From a checkpoint of a small mixture-of-experts model trained on Wikipedia: width 320.
Below are experts of layer 7 (counted from 0) of a mixture-of-experts language model. Rows are named router (the router's row for the expert), gate (a neuron's input weights, with its number), up (a neuron's input weights, with its number), down (a neuron's output weights, with its number) and show model dimensions 80-159. Each number is 500 + 40 x the weight over its row's rms, rounded and kept within 0 to 999. Numbers have three digits each.
After each expert's rows: "gets" lists some tokens that make up at least twice as much of what it gets as of all text; "comes before" lists some tokens at least twice as common just after its tokens as in all text. This comes from a sample of Wikipedia text that the model never trained on. Tokens count by the router's weight.

# expert 25
router:523512558421416500543521541437549453495513590516457539575456485531547493502440533504466465574477471455544500509487459453528582479505526501508469518484481464490514502516475545538493519483452480463502511530498531447543500551504482469510529453
gate0:531445487511513493528487502529562451473510465452513444432504586535432508468564554615483531535448465526551486539556476554449512577453465558473529514570509516382504548526501502492479460528467455409449507473505471500513460476477487496564445462
up0:450483490532453463481507518490566447480547475449564468486410565475465473411507545590556478507483475484532499436522480524495547548494496493488558480634517464455512527497525468449492470506527493488489451495456515527520454506502457504485438458
down0:413494558457520530482485508433513504536569454445521509502563470503477523469484516572509464495542426407521494498475475517525483523475532496535548482601497522480515471532462491475533640442479556541531525429517505486503478513500509509494452503
gate1:442505490474490516523464547383570521547479559533488581585472411534499449514470498517488505485540488482528473526485512484464517451510506482512454543504470480468452500466554513503511542474441432509541604454548524476464472464500472460473488461
up1:469548440496522517513474529424549477588509555568449535592500382518556493555504485501496484476567500447544476521517496504467496452482532503560430545530498492497487484485560501493503498434476447517548571496519474484459434465488498457510508424
down1:552480535495400479511515463397586418481477510450464442528536502496509508525463522462421497454470461514535456541468515480501525520510532522508452498540478521408472480485475514549512549460576553520494476430531537451463501497500553449460434508
gate2:528505556460538438474524529543491504487502537494513482503454518503503535507501508393455454537454485499521490494501480541506523483546488459517504542466423471426517530498470448505551455537504478438524563550476503517522542472396514514537484516
up2:459527493508486494513483505522523480569477434553507435463489526504447477537491453563524527465618523491476490496478591473467504523444547485495461454480502518567468482515517540478520548415514508557508437449503487503486508548600514475490455492
down2:559546453516490430473447430452511493447499469526508572514411524486433530499545535534568579497490508533492450526475472488524474474493533493520493505527532444592515582452512461479509504612520521389506484494498509505513483476460584480500449466
gate3:442433476428498509519473501499498492441543550382498454455511469501501502457514493546501570497488493529513536493509516512566523587451467565483487423550467505504443471565502525539475449527502468525501523528525445477454439607479520511403487445
up3:498492566456562432536492444493498498487505556530542504500534431468558563492508529545439488486553455482463511452533494523417517523466480537542482509575478555482508571499547537542516511548453449532528586461538463477482466508523572513451489434
down3:494479528575501498518487443482574477528549462471531437483516485481453529522479517457588558544511471462577500502490526473484486550450460448497550430519497455567482500566501527453478430571430573457522547502476610484474520558471506502452473536
gets: " to", " of", ",", " the", " by", " and"
comes before: " the", " a", " his", " be", " born", " American"

# expert 19
router:476501469521560493589463543450551546495499535457483524508472479477541420428484517576532539448540495489545522497573513488508530542513526493540438463473502493488532518503401482508539472492494530545514494444485462523451532487390545509412466468
gate0:480528541491554567553422495481518539434485537569471522534544446511466525483468539532501469523513505522469435527450498493452546522531535521464488456527568496539500508469531476480473535512505550543476494458531504572428603466425497497501532519
up0:579553528482589516496530470503561512502524520431536476527488515508445498463489475496484495532457575445530423509464441494540480469474570466519460524540560501574595508490553442484460473475487448427501448380545522518439521420481496554534493498
down0:495547551487474496472496476602456595534557490507538521535536489591463519473515474476489483492468492495491530465478515526427533539516482414472500452493551511506470498535539520562505495486499453492543474497576458516499498512504445507420499467
gate1:504507461509472455550480483481552613418509476533462526451562500488514489543518506493534550466433527516521476503538501498467541581474452474510575465421446489441463501518470507534577531492512508500444467514509379439368524447546492499551564485
up1:487523543489478537474502560491521474510489457427564498486499589500463468511505461482508513518589532480529487504454512505527489439555595425550422518507484523504503583454469495482490499643484520537490459485537503506535440532490558450515513527
down1:447471524507443511477500390512589452497460456516527464552460507529518560503432437535538473528479491519475568528439482564484513496526460517478521493531457465544453492547528506479595417405525451511511467582483536504498480485484468506484541542
gate2:563470542471414506519483509422511440449513486450487475524489453462514446551521473552460456474509547480516516547449450507551485432495435480525462549499507517657508522498508508489507484448464459450522453519444481475537453542527522490499525557
up2:438503532532516529505508519556513539533480473532477518510509611540487616500531542450492550526550453464468485498527511529450538540523552470408509502471506456449521458469480488530503580528504555530490503510563489542438483495502537564484452501
down2:509500548490479518494504470500456501470525462433500540558527529556548478554465433554475543518475520583592518470466452491474504454476412494518490456512509486498484421545521523523435552559504492503491500475475516458508519466424480517484504515
gate3:525504485503454446462442592567518496477493544467534526477508522502513510535528590479476484525528493514480547443565502514423468509453531484465481486429486516465495509515503544535458525481560552444496525489579489510420460506543505467490576539
up3:570471537556493550504509445442517484467494508564407501505479484512474444550484454488498478504508496523492554484442502516525461444492482502503523433444536482595526462538541512493509527414516457531517505493492441563435536487495548542488510548
down3:431545485517415524529485530481524479519458530534465510461535496502545525462445571519478485446496492449478509473554482572491523441464485477417508515513475492467501453421495553440477528531548517490570531458427495532451450450468523516458500475
gets: " ", " (", "–", "0", " October", " January"
comes before: "1", "2", "3", "born", "present", "age"

# expert 13
router:499488455443515520526512487507524540523493494493526453451509507510512510521498509481452484504504513550516538521464501487445487510500487462484579417496514489537531522441454454508584437485421474447535470463495537421410568454554505537523528444
gate0:468527554529499587590456510467593502485467495474585488488508536479550494479430520435450394450481451413486501484498497511521491555532461479526491514452486535607522507503463516479561500515460510455512525561472551499551449578443428507475538490
up0:530471504473528488435509433510486494481523509540451489448512483496454541551520490561524522550542525537515502426518548507481549461542540613484567464507481471410466454486533497444519547500485510508491472460501455496529533435450547453487517504
down0:512429407451526441462504501456568473515430565471458511502468577544556587461474469483496522444499462522537537546469515517470499529506464540427490502436560520527524523492559468519516405563507490530479490528509562489544453517535520469492494523
gate1:472513470527507516519465442480550447510515471473446443486519475459476519472427507465484543502425479446459482513518444502534491471477492459436485483502513533586526416434524483563516513491488475528453508576456498478488561535473528581499453561
up1:487480500473495459496480521533485451449456556494470489407465526537513496525447456503492518463548419493496445475462438508520512514541447465488492474495473551534584451521506479599464559538515493464485510563496530502594524459409542538493518473
down1:490544440507511554504521508510451511486521454449489499512591514485527468557474478456509475586494454459519560482465492560455499511535528518521530547458521489485476478503479516525550564521557418489458452486447498446432526517512497435444518539
gate2:493492459416472526563503487506453523534534461445549501527489481472469494494518530479489458447461512477515568600436493471391474511470443418474513466518478505486522551493487466448521512499507524528506551503460513443496596503518492530514477521
up2:457520486460489482537513555514454473475526433482549554523522553488521487487499519536516474465508497478490609548489515505445451471469512432479515521538481529528476455516516451456555544506431521553437496557484505423528561500503505537413482521
down2:484472435527480558559504533522515486378539446480486526444493445541473539482486527439521512391477579479510576550550479562424486549471482531523521454469535455517513536506452461469585556496514537536528480536520533511487472451564500432474520481
gate3:528531485455497529467480508472551493499485481434511499494526490507477520451595506537504477472506563496502442535475509523508458497474533548562504506483555598490539580497476537494512519445504574524568590454547423523497473510474473514406482508
up3:546428490481465510498517536490480462505502458494551489449520506449475512514533510522553470501492497495482516469465539502458482469494525569511488509514544519482452525455550518484479524480481509544480529537557500526511498501449498472400417528
down3:509470476501512501486483457459562558435599509462477514462515519475494493503459535534463520478537508407494458442545463542481538579540445496504467513378422561516499440600454501478476484546464454500523434481423409513532509528443524504505460457
gets: " ", "-", "1", "9", "–", "8"
comes before: "5", "4", "6", "3", "1", "7"

# expert 0
router:509597551531469509496491547459487480465466530507402472549485459560470494474461544497487452482500536467544491430494481524509509452455486567473447511499448505454535505506456426578538539482530530459520441535513557562547505469574576577451478504
gate0:481546489533466506473518470543503501554513520487487490565550587504530469464460514545602538417471487485511498470517509517540495490480446548490558436501543489494553518429469481499532486481537548505501466474513484517555450500512517501505436541
up0:562473506505524496573493580499528523476482493519472550431521397552437470493523516454461444494512490520524498559505504498489519544516553471534520513546453492466460507559502509546516462481515496455546517510471515509560556416518532499498528553
down0:508453523571485419551427438513497504536434502503487482472562431470506458494537561464405518544516436493496560491514560464484434560512584500529506458503483476527470497502465486539520549477465444507554476522453470533500559444456537443458506523
gate1:506450503521479490607554527485481427539464486546508457514458442501536509501526594541450424526446485496547501534519535549474474445523517499530522560538491500554500512516500489495470474494486554498496434414442509512543458466617458500443499505
up1:498533460477473502485472538468491480497474535491512587476510526506458552497517455458545521485535508528459512460486460530519511499525487518455473456499509473472550482520514486516469554526521481498460593557540462514429511491398575483553528496
down1:465537487461514514530505483541509511485516509471518485480513462533509451569484438532579528461494467479490464461483538444504466508501524537466491584436558544506443524451538514510468468490478506505417503437474504498465482435543491443565480476
gate2:565577515560559391527523491468532468499497559483408571418618514500510507506470475489492485534593530511547531532449450499480515472441511546472478504555459498493516458476480515608534493482502477542526524480513505501536576545422495489441580550
up2:474578529475497540505478501536535502484424522573509460512491434508485472431486506447495512512494490510474485481421563474531496525572534511536529474512459488429509576466514510473495460448533508519477511509495514450498531440555547521483473461
down2:445521494457517477510505567517468520425468546484482429485505439481447494436512493459481608517528495466565499520530564553523521476492504518504529541543479499508538530429516472575465481511518554520519567522529463473507520534510451479492570500
gate3:499565513504490497553456533535543545486505521498605411497486437517433415527463513469477520506484485448560524535470463466473504518518580444438512560518542507558456487469512513547510503624519469526529467435431475462449459504503486454521574493
up3:540567513456489508502484570507490506442454513463535469446477441449540412558426543467501537527507460472502550458487497463484501540493565466453488510525481514519473457515516492556559497500519447516466499442445490469456510436451440470460565560
down3:498534501478477502509432604468533422548450542483503481485455467596474501489435493554519488533501489490542539527551518509506499572518484503494505456494502397510524502516457495521530477443562563458504522443491530506486517414437529492547479498
gets: "=", ":", "-", "|", " |", "\n"
comes before: " ", ":", "-", "=", "|", " List"

# expert 29
router:501520452515513460533530521541507505441483480480544486488564532511454473428468452487467417505464483445480507504553487558530495471492494507510537515497502547571526537527512513506542533534546564511516536524496524470546457515472447526548438547
gate0:524508426494455490542510463444530578442534493458451570497430554487457487462543494542521554497470500523433470492529479539531502552527551424544433489470489515455504532473490541508502478489502506486473500433543419426497484536535510460521493496
up0:519461450490498437435572504456520485436512510502456539465461474494523498460549504567527587511438512510513483564507526484497493565464492565549571477530474509564452480500453506508565485476554488559502513538496489491465511524546504538543527492
down0:506477533512547453550526445453505507421506516501495432511518588514440603508433479531462516467596468529597505567518520554464445459465474499452440478439497545476508484597452484463453414551559447562486513487512544504607531471516483494485514421
gate1:537544502459602472513457558496449521517502498520525452543504499469533523502413580531484533447502562497519556498489482540485567522477530440499491462529504488535512496480544483541496485540500434450480465517498498550524439530436519532554511487
up1:551505474519529494466442462512472477531520595515507521445453485460510507529481535475507527518479553496424560459508512507467542499500511521525520476573505511542461494553473432471442522526497382521429466528464497503483471481485542460564497514
down1:437516536490551489506489475506537567485525459556479540492465483505504478520470522490472518509526507499493480563458493508501576502428502541535507463556512452519531588478474536466557449506512535488477520498522541436570573507440550507502399566
gate2:438431494467431451483541545446458497550478532525522486490483498496521565514513544449499483483464526540459486522518547532540503522443491542500540527519572487466415549533517438553521434486524498479516514445459569508502445530478533454506474437
up2:566503456546554490529506502499501537516509546509449503464465502545511477485455510537497410487534546413537451489556515491449548511508499407469459489441485515380592432505524494494483563500475550485480510479533447531549469513523505520484511497
down2:430419511453465523566515481511528495451437558519519545535494439488488503514479519503495449540493467522534471461537562491520518509450482497492419514448538490462483509462525472560503490571461551491441499576492389474569499451464509530555492457
gate3:573517539466466498495511485462469528462470489450488473486557500497478453484516513552494450445479415504501437529531447469562491518490506484478525466507458523530458538471472497477520493454523525482525536516494499419449534450554421508579518510
up3:514531509452452485480512442525554501445471502500502499515495527499471477492433471531443478480579524476533459531501579534401556546422513504572585465492503529475502519479555461553529470519494450520436529453556448491491524479576466496526433467
down3:503495503494536476507442455481509496547501492482543476468593470466533509504511498466493528574519473488469508498519463452532464484453460564570532509573538512510520515480462481446476445407551534497510425526482512490514508448514545554514470464
gets: "0", ".", "5", "6", "8", "7"
comes before: "0", "5", "6", "3", "7", "8"

# expert 24
router:542520458499557531480487487437528497507505474461566463505463534507555541523530561471497526556433568479499532473471529469472480551524443483470472464521497480481464545455533529530490556505493528489396500488523505524545518425498424496539442537
gate0:485515516518606442507522484531452468573430550522499501470468463505515469494538468468500484512485492447430501486508538517445476500457554461521508454463390490441541583541500500544497575494467455554520493506375531440551514523460482459413545465
up0:457490544493487497451516548500549535446554491443520499555514525508426502528433538523485482451503530484528509572521447543515548507521502494485497493450581486446497489436540541438570482530516544506549533527557465498419465486475433545508399517
down0:537552442549568519420490535459552469495504471488522518500495489483426558465461528469567442532601508461489563495511540493462504468508479571537516482562518528448501498533444470514465531431493530560459449473506455516539500496445484558530469504
gate1:491451411494560516504559495499481545453452504474579499311474486565510523529485501503482544513513494437546495487432490492486471486489537494513524522566608499436530531526479462464478457584544536514495453499488506461580493520434538542510509489
up1:544532501500502482508530448490501438519504553564512484606510508513488433512515529472519539537463502525545480458502492524529518503528527499455498538485424531523482469497529518538466522398489455473535517499448495516439476404528533423467484505
down1:542489530434526509497484527486577534577534480488473459523516493403553458466459478514516467472504443486603525607542528468521452573507495492582551497510459516581509491491489465465542476495526484547434537516458464513492476435486499472533486495
gate2:527520480470513503496490474455517493605423519581481474462450469463499482514509559480513558543475523452576478558535506527446524531499462475417518543568483517503526516534445494543518507437602456540547497538584501501502524496502506512526496476
up2:538547414490486505552470428516543533431499543558478456507417476484452501467480562464512608527451468526482487460480479428497461513496482475528529471486465498499425464514464547521533533511512474449420514489493532474555486517513427467538534554
down2:504472462517486488472444389506538518513533484325518523491503534519477486474404567457512554449520533465462469538490425502504524488507457538496486499563467506491488529502512464505498448522463512498542506589443478456476462507487504477510438509
gate3:515546515493502530503481575422531420532585497491456535493545541455463528513580511500494534518566474507462517447558500445472539547459532486567493461436469477540446562465540500503501478484524484453482532502520504512472509507468522489421511509
up3:486524441514436474462478435453490482411518542431481463475487459445533535479450522487537493468446490500516467495526537476533505564560562450519487476450512572525495525474490481570553447566462527496470552522484528463463522486531490461527551471
down3:390500540485529508467503510531469475512498474492529516540488493579511506496509555499457499455529571561513496492502485475531510544486563446425520465500469503462422518521513468515443492527499500521520477522583455534424459480519548502446589506
gets: ")", "0", "4", "6", "8", "7"
comes before: "\n", ")", "–", ";", "==", "),"

# expert 31
router:467442509503483499525543495564476485556514503561514501613521542491496512523485470530520492466627429571443433561444546501471495542532569480471467535516540443496448514462521492458561566501473536576515529529471468447443532484447461454504492500
gate0:458515530492479482539546483446498507514478493454482467527451525524548545469511489546538575618520447471524494524554518496549531457492456467516483520484471513538502479494484492509475464549527504412526550505549469489523420483530525499532478497
up0:512523510550486541480496450563461493476501452459512541500565559470382479513527542495529522467518481545522500519491456507527511461496541481548468485492564545480500561487533514535506550502492531462477492498469485529499512472455516497534493520
down0:542477458507443508516525549452499470524475511527427578470507470496561527567488516533527359498361573481480412484470503489493501555536467512465530367493541489471495554551481578501535513470533498534507437471498505520482522464505503456508441544
gate1:447467487507506515529585502529469492456559547479517541571489510554394502476516503514442531495554537452614483489452505480550498473463547526508495552526492586497514489444467486477420521509461544491467539494494525496490526535469568524458529517
up1:478463539532533525543550525502447518486552492447533514443506545595419535490483472536506469447505521489604526530444525463501531442474510492440518529514529525483545539435477490510451533493493521438496602499515479456483534500532482544497500520
down1:535471466496488571514517505468465456489449533518528510518495377499506474528521522538543484482486551479528524590454472501534511585557459480561479521500535567459416461520493490490473525564542447471413491491527477446479476515501455462519527510
gate2:529495415528457506483484468484486518452469507515496519544484546448489506456469451494480485473515479460558527528502507485501473457574544466492511512462509495486542484471440536514480580561520525503452432542378495468476496551486476511524479484
up2:509496477490516553546483495572478488570487533507512496391554491565510497512534549505492463495478566557496457479526516539497519419439518496504554501514479525507524512497475551469468442487495520539514518450498533488481474458489498514498533519
down2:495598515542531550502537481447553473522547494518493540503555514567560535458477538460488491492471501533471482519513491545520478465477445539540530524516435546465568472481498465498452417528513494528561576516466396545464506486508574474490445492
gate3:562546499491461613518516513454519480561524464513509448544542423503566482479441403528438496518549492557512542531521510512495478462523533487484531509482457420510543535462519545611491483491523568464488529502467518486534522493514536397436455582
up3:457593520524493477474480462480480398534449504511559485507491470534424489501405493522527610528489454462552524561483506527529472558574566525480472468448469545476508584422494487542463495434532523497490496456457519458496512445477497485539518562
down3:529519508546524533435484504495504513496529502530515460472520546476495473457546424493509561560531428539519518540510496480518521529511571490538523492514573429531504518442503498509453533504542559520513440496476519496464547576459510487597393496
gets: "\"", ",", ")", " film", " it", " album"
comes before: " and", ".", ",", " in", " was", " is"

# expert 17
router:482545466503497500510519536518578495498501510501508521481443587469482472507495443527518497434483416476504534517560461514494483458544554536513528496446459574559524523561450432474468520446477484524513508485536454505527457509502521475512540539
gate0:481524457462514483491537499490462449446477471511465510491525516482505493548530503468584444511513493390513551500496462459507457428511514452476526489464395533514512500485491500531467531543500486478506455591468463395488559580463475485476521520
up0:478517529448423531510461491365561459491470491482605515471492463518532556463490459500515507451547475579456503567510493509481520534476486497493480437598527471474541517527521505410503509483520481469536439500524556510425478534489477517570485506
down0:449548468517487502481524487417544512554519485542522440471504530504462536528452389504469547501565522482481588444432487455491463506516557507495517507534507524534507536486472466485444464538492471468504500498494429501438473467475498568512474533
gate1:499384498447490460508513526569520516509509443476514492514476487429548443471480432425456536503449560549499548494489544457481489557458471529514484527508536476535450453490538484480540529474475493452480474500473476435441546526490503587496523449
up1:503437474442549454466505566532531520463481468551462547562449459486506501484454439456478559522437512479479524492469523488491549519486517486490528498509477502520448488554512477545534519473458447506481467480504480534537565435449463463536557461
down1:507434534394397529461475448521473472491495548510527507554427488461490498455555532481461475435485518552481499531527575495494458555468472487542514446520508536480478470524474517531513567491532555421538535508516595516577490542537482427487461473
gate2:478499553450520444473544519504513518571461522485547480504433547492515538520547534499427464439460474502428466549577493412476554535466430503530518543524521481523518463521502531509479501498504544471541621523516559557509535507418425559467514419
up2:561472476534560574456506532506547509446495519516504493491553518508398536531404449484512570551486498538466484459443538557554466509535563470499498442528481513532444523536512542568517557492520420506516435481502455519529443479549463482535534526
down2:508468488504492503570502426505513508529502438510455574514454443574486502524462410459508461466460546496523504520511507460424530511435497475522477493502523538515499455486495432478482485480515427486486463503495460515509553519536499498534502474
gate3:526505505514483573506538518466515502524468497446579474542489624513505492501462496481539443488491451523515483551485478516490462500433526473416453495487506492391389502520476460446438441584543543546573487441562508529449505485553542525500514492
up3:459513541483505517529449456508479473563494492502468538445474503551437478491478506552504498491502548459501509435532518485413464513531516521603538525490459496525601479493544512526591501563466499447452489511480422452458451519455458515466450514
down3:483489569508502473532508459511424508570540515474468496460462429542531499468585427512571552528573538558460458524514466551514424512575515501573495496527547496494550520431516479522460509511560500519452510518516440533451534595484468559562555500
gets: "1", "2", "9", "3", "0", "4"
comes before: "0", "9", "8", "7", "6", "5"

# expert 12
router:522498489524496541487469498555481493516467486489541513466516457447460491573446549457490494430438527567529435504443503467496490564583474560481522447452519462392501479500480458517440434441553508528532413455472617474481520494540489481527548454
gate0:522525460485441505488512426474508459544550527429508509460472509533510427539512524516537521448428614442504519384489545470480453493508593542506533471506434540578503530425505526499416446537489494497470479461486488451475496477500505498444448405
up0:481508478523529474499457544396509510497486459572509544528495375524559450493527469409541509567481539560488550448447482519520499410515474465513473566551470496579492505514519488521460492469486455554558460502484459552470497469610528516542447596
down0:511457533506494615446522522512514541503463490522495453421464503471422475490455462507449503485524492475480397462573447453515470539488562531467515512529533488514525507517480472529509495504485500481516494518475447497451535461592451519529608564
gate1:467510487505440464507512503515413498508479528534477522563550520477500410502504476540545536444484525468496465536476480489480473473575476575543524538503527541549477551453588530434480480530502482479498500504504478496469545531400451552511561491
up1:477469494496559541459484501530572525522543523534502497468462536541518540467482505423469476528544481493476498453489537485501493460481484420458516465469499500458530491534394510505496520492507551490560462470507470536516461530566509484473452459
down1:444523497481518527403522504498443478492516544537585475465582520512512460477519518509489506501483522497448492479558541498526533498499532481548533497421533516525584467446478464483529484450532535608424602501470443491511484527492479512477477586
gate2:420556458449464473534445530499501457577535470512475529511535530454567588597548504477490497516498468566476482544419587455496499528505413577481492440465483477555497458471505474516441454546473521417447500527519487568535537559531621519470447481
up2:501441563517552551455538561525507497513442562495532507478478541547464423421412515501492451486545505540503522408606554545483500507469539478498468582402487544487519549561500485472487547510556458604508404459485502501464435457466456458518559510
down2:544462536482476514455523512498456501390497500495510563503506472418496553511551516473516487578495505531423451557463530590521505493454473568495490450515505464516425458496542493496481574530588513455550502530474477523503467564514532509527497585
gate3:512521565521529505515490436525524463470460488519527471500565433547511476477488568510481547467431489530475501502570492507545488550481515532510395506538484383486522566477460591543540473445520533462515521584489470486531490521540414532429546481
up3:482493542498578513509420496463506495505494572546517533491519518526526639462409496533541536476575524495537527564572515490489495489490553497480495489486498492481491480574494516558513532483493540506523435516547528520493464531475542472475507568
down3:557525468482536495472472491533491521451529463534455443547502465505466457502503466443451487475469518488457487449454460469447537530478584499495554466504502440441438461519473472514445526491518533458531469507443511494488520506506452491604441467
gets: " |", ";", "|", " —;", ");", " Directed"
comes before: " ", "\n", " —", " +", " —;", " MPC"

# expert 2
router:500518538455485463592500442454478558526543551474504443487511492495531484514452513594425450486475521482510530544502455494466564467542501495511417501575442461520467498462462456497524469534505564476484544416483503570402533504435489498541525478
gate0:510457514448526470505512493546496539504548523428510519495539499471503584584592508415515521515459530457526482525444447461525470487565523501540509474500509462466521521498485491401476486449496536502467507593498485470530558570477497500472508547
up0:500389555504489500528471457486527430480498473531512495469490527470493471434497516488523454472505490486494473439500554504478499539502500517530490536504529481517501449524537495467508446568476414541487452501483554523452488593550576480470489561
down0:510533509504495511525494452524413458437587472509468577454513548512477548486493458499554524474530504484491518447472486482523521489535470556480485421453461495559518449471542404517446467503451509447505542450478516486429493548467589503532491579
gate1:423514544572435502525486451439530472442498484500512532482518424463501474555436487533491524486481501496480558496465484501494472480507496531562543514529530535473571499533465521518412556469493553526597559508507431531525498535463487390477550514
up1:444521509559514492522444502463485547512508502506438444515536386495541511498540509531470540478512512546461454596475548524491472477543501541569431461523547540530513538534530463500509424489523478522525549526536500495447452513534508484544540508
down1:528490561516474453617447482465520461439519459531505506525569466427509442509500543502496552523528456601528503462444549448508461493532531460485535544475515498472508533513530505478519457475466509442475506453503563489531492455431512429481498468
gate2:415486407434532501472519583460464507576510459522509481528510420478496524450460509531417437542563512503471542557521493517490461560471485456540482492482595457478456491436596445531611532532521598533538499483503474480488494485445533497484538507
up2:420543482394579495464549516507440486519522449510592477503546508535511543498467462571488511506510511515496533574496460471524486513490520543514532494539556481523483493461576467552524548572529577516486553518480461494455558452456540509517493520
down2:462492475499464506507542511498535510495471509470464508485436563462406485556534440509520474516485529484489461481520425508487468444562542507552450493440526480510510508482603483522482482503560470525535494437547462510432584537522525483445527492
gate3:532474460518497481437510453495511498513477509533527490557502487489490452560488537532501437513423499493490484533448505461483496464473492516508533512449557510579473465507450488555397480487493584433427561454543472493482524489449420452535494523
up3:535498454493534509513537553559542419505480550486480403487524486375529507491517544514490534462528530498540534457499534512499613535511484451491441529493458527471510499551464467547523541466450517566475509531450475502512634464483452503475508500
down3:436475556491476544546480485472481470491534517498475433494507530503497538554436505569553518555455417446532494502502501519437522458432595510514500461456532523602538512521579456537535514508535517454501540494500458558504500472543571448526471491
gets: " in", ",", " to", " on", " In", " for"
comes before: " ", " the", " a", " his", "age", " January"

# expert 9
router:559496491542526452536491532560513527449404490462505490437474444496461550503466482469457541415472474602506488532477504520527511515511511483494516400437493463463469488499394463469495418503516499520503539453500519512515520480495552474521535498
gate0:509485459471464484524451514470483477493464544420453412474534540476595496554521455556506515479462488483526466556540503466524486494460475460531506524528541491519465572492605533538502482484491516416530500517535416525556540479512455568525620564
up0:493523518484421538452484490536519491554578415538555551468501488527457466467486510461524440575509515559477453422475554542472442495532539467516546537455492547537556447448481532449467485458474512517514454487506461421455444546460540460494414435
down0:482496459466511599459488491409477458541503524470573527434516413564482494566530504477458489515512503458451488493491429511587494520472550480525494582468448558528509515496471542486531561535486475537504479483535445543521469472452499554502572525
gate1:501489466524565483470527487446509466486566501531476492537467409528489465492550551444514446490468546493520529498497486509519538517520450495493454537493496458529399519576433552535501459513441482504488558507500495535499475481537520503538490489
up1:516517472463505495489522465490523581519567479548414529521557565476453528471521504503523517496492446473522532540499509532514453525413434558491531500552449523504478510486437510576506491511446468489460541543491525496550452505499511521492551432
down1:457458477456519510458484491577439528550548535546540510522471435476481568483510501547527488530571524479510586568520511478550477455466454475521476535529509504453520507550495545536499514482529414538524456492551591528536482488521490522525523525
gate2:505441526505478463480535515573468531544444460436511504472510487489412498480482454545535515491507474500458469509554560550530477502491491463516495479485533477523517542522519581481455536559484558488485496483523418473593583600491497502483502605
up2:504490524485506529527428505585479548515461508499488524526424439415422531505494467547558474461477462463427482499495550485480560458546494443527472501524479524533486520460485604495488487534503498543572479528431451525532562485475473542523510550
down2:457475500536427499499565476472392506511480486494453554464463484518530497572504517490499482485510506466404437462533469437509548531567511501415583517459486483483534507560477532467523534508538494521433496493537531501491433478495568527504516483
gate3:523544434480510461468557472542558505434463459547440429436557500502507551508518505465447484474493466497509517517543498474518509458532575565545547503516523478488507446454449519500495527508566477428500555429471476499614471486462485480567540542
up3:456483546514504469582512498560537519506470499518490601552442493521507477495496520495456503511492492555494571515477522502513533511458472404502504494483472526522527512476508492493537477480509468473487461505505491555571509443502566559437471462
down3:489476471427514537550586522534493513460456520510579524501541524451507462526507547499494499515580495528510443459490524510453476554487475508526544500473487518580511475554474478501505509513510493463545514557536474512493508553525581539454465484
gets: " |", "\n", "|", "|---|---|---|", "|---|---|---|---|", "|---|---|---|---|---|"
comes before: "|", "\n", " ", "-", "|---|---|---|", "|---|---|---|---|"

# expert 23
router:552490446471503509517519523499481523501522477589582502494448532565479468522481427481539517518466486513496565519481532476529493480509482522531563496463540538567519528527542487471468577556440510573534512528511479520537467458450510477537482514
gate0:513545547472520549462543452485510539530507488548454501489505530430562459565486503469523493502601616489491447485495497418448497490371507486446473506450501471531503528468482513521478521476528560454551539536527511493464496524508528482521475572
up0:521534497532437508555419563495545460508453494551438501516461509457585481538504494492526489502477516493455431512458513458450525454429530482462458509445535493489492536587535485502480521453477502374485519562557586416486530592462525496500499507
down0:427492547507505508596449568446433456497489615520475456456523525524454519508491467519483506492448495460479489434521489422487494431463466481531549504379498462540429439542503518564480470448507488539456542500560440498547530490527506513493492467
gate1:556528485509510546505534502547528507579477513507420521471421455611517517515597555430517488499525541444526548452504494474491490511471554500539529403453448507507492522526424474577444546479445479488517495483556557486463495516545492560509462475
up1:544582564490466543545491539488488503489460535528464488530444475574540500504538636432466549502499567465534529528462491520475551520515446505514478490523430460480445549552403570512451487510548468526572508519517481549527530458499453558438489451
down1:592470574530455465497555504549551467494569489539525430579507460487468440447512476509530574512543502483516535459508534526515465418452533522471526475573508474566496523516519518458521453489487545463495490537529524499470574555486529466526496482
gate2:455447505438470536489502468480463494606578531459474406499507485506438538529508548491521519453536485572545575508537558519459435503501443532532429508514510531436562518482477496512540515563473519510467530596478512466509488531480583424491494497
up2:506527508502478494455471546540530437487510510395479608497419546503461590573551524518496481576473537491477554461465494516526573447522514507522478515521427504612445516507543481477433500514469496506500496406512492523472472506510540633502525570
down2:494474504522533415521503442513541538550552460427523482475475529468533483449495522439506509490517513487525454479522488551460519544498523437461481608476556547510528452410510543549528497535446523520480500547574454419471544539483580490454543534
gate3:486443501462550537525556448472551628566525449500449500516482529469513463512469461535559483509560475488539491423523518511442476528567555486512482565520440508492518510463492501537535551495486505536462439522548487547461491528483525405471564508
up3:461450520549608476465469536522551596495523532499499498435472516492516474489492511545527451476515502548541468421478523477544494544485518565478434606513480537508550483491485589523479504526507514523492506462494492525528442500517531442525536530
down3:475510435497504468446490469525512491460506409608485535542498446458511386531523463507632528455481554537516569443450560489473534446521488488524502513512490561500505462528530452479497504515508550591550521537523487488495448496402480504466482524
gets: "1", "2", "3", "5", "4", "0"
comes before: ".", "0", "9", "8", "5", "7"